Weights of a small mixture-of-experts language model, trained from scratch on English Wikipedia.
Experts: 32 SwiGLU neurons an expert, 4 picks a token, a softmax router.
Below are experts of layer 3 (counted from 0) of a mixture-of-experts language model. Rows are named router (the router's row for the expert), gate (a neuron's input weights, with its number), up (a neuron's input weights, with its number) and show model dimensions 0-127. Each number is 50 + 15 x the weight over its row's rms, rounded and kept within 0 to 99.
After each expert's rows: a language model's description of what the expert responds to. This comes from a sample of Wikipedia text that the model never trained on.

# expert 58
router:89 55 48 74 60 47 18 54 59 71 48 56 62 41 47 47 51 38 39 38 53 51 56 26 64 42 40 62 62 35 59 53 67 53 16 45 37 56 76 55 70 53 58 70 50 34 35 54 34 54 53 72 64 37 30 64 51 81 64 49 49 28 60 54 40 44 46 67 54 49 62 35 24 48 50 50 49 70 31 53 60 37 29 82 51 72 42 39 47 44 57 66 42 36 47 44 62 52 25 10 43 56 52 49 50 45 75 40 43 45 53 76 43 67 51 20 18 36 37 47 44 53 48 18 68 69 57 66
gate0:31 21 80 44 60 35 14 65 25 41 51 69 77 37 59 59 45 61 66 94 22 71 41 56 81 36 49 43 56 50 78 46 56 51 54 31 45 54 16 58 44 46 51 50 43 41 35 44 46 58 46 85 61 52 61 56 53 53 59 45 58 47 58 41 75 44 57 48 32 58 23 58 62 35 57 36 24 34 59 48 64 57 57 31 48 45 67 48 54 53 47 30 55 67 83 82 67 43 34 67 65 26 34 36 62 50 61 59 62 26 53 43 18 27 58 30 23 55 42 47 60 42 45 62 45 66 66 63
up0:45 45 46 65 44 57 35 38 27 76 53 53 64 55 60 46 60 72 24 60 40 30 66 43 66 30 46 43 47 58 44 58 31 42 47 66 64 73 52 46 51 43 27 37 43 61 56 51 70 40 73 40 65 39 67 83 58 51 50 32 64 39 61 22 71 33 49 61 69 33 72 60 80 22 48 32 41 69 56 46 41 44 38 28 59 36 67 38 63 40 57 48 58 54 30 36 64 33 59 49 35 58 66 40 65 59 28 11 80 57 64 66 54 36 41 59 64 59 49 46 74 55 36 52 45 40 34 65
Description: Domain nouns. Nouns for fields, institutions and roles, often ending a compound, such as music, business, public, media, office, Justice, soldier.

# expert 4
router:47 52 58 55 57 74 43 39 66 70 72 50 73 52 32 63 68 49 50 38 49 62 49 13 50 23 43 51 67 60 34 63 55 59 33 37 47 57 69 48 70 45 66 67 53 47 38 48 28 64 74 71 52 20 34 74 62 67 66 58 46 35 47 48 42 51 39 60 60 35 76 53 25 51 59 53 51 68 44 33 71 41 47 47 32 55 43 28 60 51 66 68 42 35 47 16 47 63 30 29 38 64 53 39 57 57 55 31 10 70 45 77 64 57 42 46 38 35 42 39 45 36 20 22 50 57 48 53
gate0:72 74 67 51 39 42 58 47 60 94 62 55 62 56 63 76 29 21 73 53 45 61 54 50 43 54 43 47 66 85 72 75 78 52 41 57 46 54 47 43 39 28 44 53 45 21 68 51 68 52 24 43 29 66 69 20 46 30 57 74 62 23 38 45 55 56 61 15 64 36 34 46 55 34 51 38 64 68 50 45 16 51 22 34 40 46 31 41 48 52 89 48 67 46 32 50 73 48 29 50 35 32 49 55 73 63 64 67 43 48 66 61 51 59 62 84 53 45 24 23 49 55 40 36 42 46 44 52
up0:61 56 63 26 39 38 64 64 59 44 39 31 61 36 49 53 51 55 49 53 18 23 70 60 52 64 37 33 27 53 38 41 32 40 26 51 21 97 45 65 41 39 33 39 21 57 53 37 40 63 47 65 58 17 65 57 44 56 24 50 62 43 47 63 44 55 56 49 49 55 41 47 49 34 38 62 49 52 19 80 47 48 58 38 89 32 27 75 54 64 56 43 75 67 62 58 51 53 35 39 51 42 42 74 72 46 73 66 36 48 48 44 57 62 63 55 45 66 73 65 53 32 28 83 49 68 55 71
Description: Place and nationality names. Country, state and city names and nationality adjectives, often second word of a compound, such as York, States, California, American.

# expert 42
router:42 74 44 64 49 50 28 46 49 68 68 46 64 25 55 47 78 78 52 38 72 28 53 53 64 54 34 46 78 55 45 63 56 45 54 39 47 64 48 83 57 38 50 74 56 22 36 66 52 61 52 67 40 45 23 79 54 77 52 55 45 44 34 67 29 48 31 69 74 62 61 68 31 57 66 54 67 46 36 26 68 63 44 64 30 50 32 61 71 34 85 43 38 47 62 50 79 61 43 57 34 51 45 27 51 36 71 66 46 59 38 53 40 52 40 49 53 44 50 39 35 34 64 05 77 61 56 38
gate1:58 34 59 31 56 32 70 20 32 49 58 38 16 48 60 21 51 49 29 41 57 34 57 41 48 39 60 54 68 38 54 54 40 56 30 55 28 34 55 64 31 57 48 68 17 20 39 82 50 68 61 47 45 41 49 48 46 37 45 28 62 55 34 57 05 50 49 27 64 54 62 51 51 42 38 55 45 40 36 40 74 63 68 72 34 50 75 43 48 68 19 50 80 28 68 52 24 29 75 44 46 41 64 64 59 45 55 24 55 72 49 25 54 38 37 26 45 41 42 56 75 63 62 60 56 50 55 33
up1:50 56 59 47 37 45 51 54 47 54 64 55 32 53 82 41 32 58 66 60 34 64 60 42 67 33 45 43 42 19 55 39 67 60 34 46 20 43 48 78 24 54 38 60 35 57 49 40 71 39 53 51 46 46 56 56 55 67 68 19 40 58 34 34 67 68 62 31 49 35 65 59 63 93 39 40 46 65 59 64 48 48 62 30 57 27 74 63 72 61 19 55 25 92 53 71 66 82 48 47 52 57 41 06 46 61 24 30 42 44 58 39 55 64 42 57 39 36 70 42 56 45 82 47 51 46 36 48
Description: Pieces after L/l. Word pieces following an initial L, l or similar consonant in names and words, e.g. Lil, Llewyn, lunatic, Plaid, slasher.

# expert 35
router:61 63 62 70 49 47 18 60 44 39 60 76 61 56 18 46 64 75 45 35 46 59 60 33 66 22 36 47 58 65 51 75 72 70 19 48 28 74 83 63 49 58 48 76 41 54 22 43 28 63 56 63 50 40 38 80 62 53 60 48 39 57 32 47 44 47 27 82 61 48 60 28 29 48 59 41 63 90 49 31 59 22 43 57 41 51 33 39 78 22 60 70 50 42 29 27 58 44 41 49 42 59 46 48 51 43 51 52 44 66 34 77 51 44 39 43 37 50 58 54 39 42 39 24 67 63 53 63
gate0:34 73 38 34 66 29 25 31 54 53 52 56 56 41 53 45 44 22 60 64 40 44 92 29 55 36 41 43 69 49 27 60 36 62 45 61 64 42 29 48 48 45 37 56 39 36 39 67 58 27 45 41 53 66 29 66 68 66 44 30 48 31 24 68 50 59 47 39 47 61 45 53 65 63 30 50 33 36 50 67 46 55 35 52 42 66 31 62 42 67 53 41 60 69 42 40 48 51 63 56 33 58 53 33 63 46 48 72 55 59 46 41 35 50 46 36 40 58 46 49 43 73 39 61 47 29 64 38
up0:44 46 62 54 55 64 49 60 40 26 40 55 66 73 47 51 59 52 59 25 33 52 53 57 38 40 37 57 35 64 30 49 50 68 60 31 46 40 70 53 42 42 47 47 36 61 34 24 40 48 56 19 50 63 61 74 00 45 58 76 61 74 47 30 63 54 16 66 49 32 45 70 39 45 21 38 53 26 30 39 64 52 53 50 54 75 68 50 23 55 59 63 21 45 55 74 49 79 69 50 69 32 52 38 46 56 56 59 47 50 49 46 68 87 33 40 38 36 52 38 59 46 65 42 63 29 37 68
Description: Words in fixed names. Second words of fixed names and phrases, such as World War II, High-A, United States, and nationality words like American, British, German.

# expert 16
router:69 40 65 55 63 79 52 25 72 64 56 75 64 61 40 69 57 46 54 49 60 47 59 21 79 44 30 51 48 45 42 69 40 66 62 43 34 62 57 45 55 47 63 53 65 51 48 39 24 58 67 54 48 48 18 61 46 59 53 73 32 45 35 57 49 07 43 49 60 31 50 28 35 33 46 62 59 63 31 44 51 30 39 53 44 40 54 46 42 62 36 68 27 31 50 54 65 59 37 32 54 66 68 36 31 35 58 47 29 50 38 64 18 77 56 37 19 31 61 07 33 44 58 34 37 44 59 42
gate0:39 36 37 53 54 47 47 25 56 54 31 37 50 73 41 51 59 55 70 61 51 40 56 49 52 50 41 47 40 43 75 42 39 44 49 77 64 54 56 31 57 58 52 35 34 56 53 64 39 41 45 33 41 30 59 43 55 69 30 25 30 37 49 55 58 32 46 49 45 49 43 42 49 76 36 47 59 43 75 60 63 47 29 11 68 65 31 49 31 78 43 80 54 40 40 72 49 52 39 47 41 43 33 71 17 47 68 65 39 40 60 57 38 61 38 32 42 28 63 38 36 36 40 51 27 11 54 37
up0:42 43 52 37 65 42 56 71 47 47 57 33 39 54 63 49 56 56 48 45 36 37 48 60 21 35 35 39 64 61 69 58 50 27 69 47 51 37 36 57 57 52 66 75 62 44 44 45 31 79 69 44 32 50 16 54 33 61 23 78 48 69 44 32 44 59 32 61 35 45 48 65 35 32 19 47 38 70 74 48 75 44 71 60 54 50 50 56 61 24 46 39 47 44 63 72 23 29 50 52 49 53 61 52 48 90 77 41 48 61 47 27 29 44 42 58 36 68 41 48 47 53 57 58 63 41 35 46
Description: General nouns and participles. Common nouns and past participles in explanatory prose, often after the/a/be, such as study, evidence, research, written, built, years.

# expert 7
router:69 44 69 57 62 57 47 42 56 65 77 56 71 43 32 61 45 65 50 42 67 39 76 32 49 39 27 70 64 50 35 69 55 71 31 40 57 74 59 78 65 46 72 60 65 53 45 50 22 48 46 53 33 44 49 51 62 69 68 55 22 35 22 66 19 30 45 50 45 43 56 43 49 40 55 65 88 47 47 39 65 30 50 66 18 70 43 40 66 43 63 54 34 45 77 45 71 49 23 61 30 66 66 55 23 29 52 54 35 58 33 63 44 52 35 46 48 28 28 41 60 54 43 50 74 47 64 67
gate0:25 69 43 42 43 30 55 59 53 43 67 51 24 46 34 67 56 54 49 58 45 61 60 45 64 58 56 38 63 70 68 46 34 62 35 71 48 73 67 51 48 72 38 43 50 47 53 60 34 60 48 72 73 36 39 41 42 57 56 62 51 43 28 59 64 41 36 68 59 72 52 32 54 51 69 27 68 22 45 24 28 50 59 60 26 37 53 58 37 51 60 41 78 36 72 58 46 63 50 53 32 36 63 52 38 39 53 14 57 50 55 34 70 58 69 42 46 58 49 40 90 63 59 69 64 47 40 39
up0:44 67 40 60 31 47 45 65 42 53 57 48 58 61 44 89 59 60 61 61 35 65 61 45 34 57 40 67 31 37 31 24 86 31 23 66 06 76 59 39 66 61 57 31 32 29 30 38 46 47 54 61 54 52 53 41 36 78 51 62 68 69 51 31 52 45 43 42 52 44 43 74 49 28 51 62 43 56 33 58 64 46 72 58 64 68 48 69 50 33 24 68 71 62 61 55 55 54 54 50 43 99 27 53 60 62 21 60 51 45 44 38 55 63 47 58 56 49 52 48 66 51 66 43 54 44 44 63
Description: Coordinating conjunctions. Conjunctions joining words or clauses, mostly and, also or, but, than, rather, without, as in Catalonia and Asturias.

# expert 13
router:68 43 60 50 60 67 47 34 63 42 67 52 61 40 36 61 51 68 59 57 72 34 74 52 47 43 18 74 74 63 21 60 51 76 37 32 68 67 43 52 70 55 74 67 63 51 42 42 46 40 57 52 25 35 45 58 72 63 60 64 43 28 29 62 30 44 37 49 40 46 47 39 16 25 60 47 89 57 44 30 58 30 60 63 38 76 39 43 68 52 64 67 49 33 68 49 66 70 22 49 28 63 67 43 34 32 44 57 38 54 52 54 42 53 36 37 28 28 43 10 50 36 48 35 62 56 48 49
gate0:41 54 53 36 56 37 27 74 44 62 83 57 69 61 47 47 47 39 73 52 63 66 30 94 38 66 46 55 38 37 63 39 38 33 53 60 40 30 36 58 37 62 62 68 53 37 49 52 68 57 30 70 27 67 46 37 31 59 53 62 23 43 60 51 45 60 41 59 52 49 61 22 49 16 61 66 44 89 32 57 20 57 48 57 48 37 63 55 39 50 34 77 52 62 43 48 26 47 34 49 82 64 37 53 45 11 61 58 44 57 48 47 64 43 38 68 33 60 60 61 48 45 13 48 33 62 27 66
up0:38 70 88 30 70 71 66 41 39 39 57 43 44 71 55 39 28 72 58 41 64 61 40 40 46 43 62 60 43 20 28 37 53 30 72 39 61 67 50 34 27 38 52 68 46 17 35 57 63 28 56 75 61 70 47 25 63 62 23 65 49 54 56 32 34 51 26 49 27 56 25 60 46 49 58 70 21 43 53 51 45 63 45 44 26 71 41 55 69 32 36 58 53 42 45 41 67 41 43 48 46 47 63 68 60 59 86 61 33 60 48 57 22 34 48 52 36 33 60 32 33 45 54 43 47 63 32 77
Description: List commas and conjunctions. Commas and and, but, or after a noun or adjective that link items in a list or series, as in arrogant and neglectful.

# expert 59
router:63 56 59 62 68 67 22 41 53 76 61 72 68 55 38 49 57 50 66 42 63 42 74 12 74 22 38 56 61 48 53 82 46 57 21 39 44 63 67 43 69 43 54 55 47 64 36 55 26 53 64 67 57 64 40 80 48 55 71 52 58 39 38 49 46 40 27 77 76 38 68 36 30 47 55 62 46 72 44 42 66 49 55 62 44 54 34 36 50 47 46 76 45 19 47 51 54 51 25 20 36 69 60 37 34 47 49 33 29 43 34 70 52 39 35 40 41 13 45 44 49 40 23 02 50 79 40 53
gate0:62 48 64 49 51 67 63 34 32 30 48 95 52 45 58 38 52 45 67 44 45 39 38 44 50 62 59 58 39 49 10 64 28 38 43 75 68 59 61 29 44 90 66 48 72 55 42 58 41 64 58 52 49 87 35 59 66 50 51 34 61 54 75 38 39 41 62 51 59 51 68 56 64 58 72 35 54 61 57 50 52 56 51 60 60 80 40 42 33 47 62 24 42 28 52 21 34 59 25 56 48 48 52 69 48 76 62 50 41 16 49 49 37 43 47 56 51 56 51 38 27 56 60 28 27 63 63 75
up0:22 25 53 60 51 38 40 24 60 46 66 58 45 55 55 41 52 27 50 60 48 56 39 38 50 65 29 50 40 32 50 25 72 50 59 32 42 64 67 87 36 47 29 52 60 52 55 80 70 46 21 47 53 47 42 59 42 48 74 50 11 75 26 45 35 56 68 61 53 61 77 27 38 16 47 45 39 46 64 33 59 20 48 46 50 26 36 43 59 47 42 72 71 45 35 33 58 64 77 82 50 65 36 46 36 70 30 73 50 36 34 53 62 48 55 44 53 57 60 67 20 40 43 40 59 37 59 52
Description: Place and institution names. Later words of US institutional and place names, such as Places in National Register of Historic Places, States, University, County.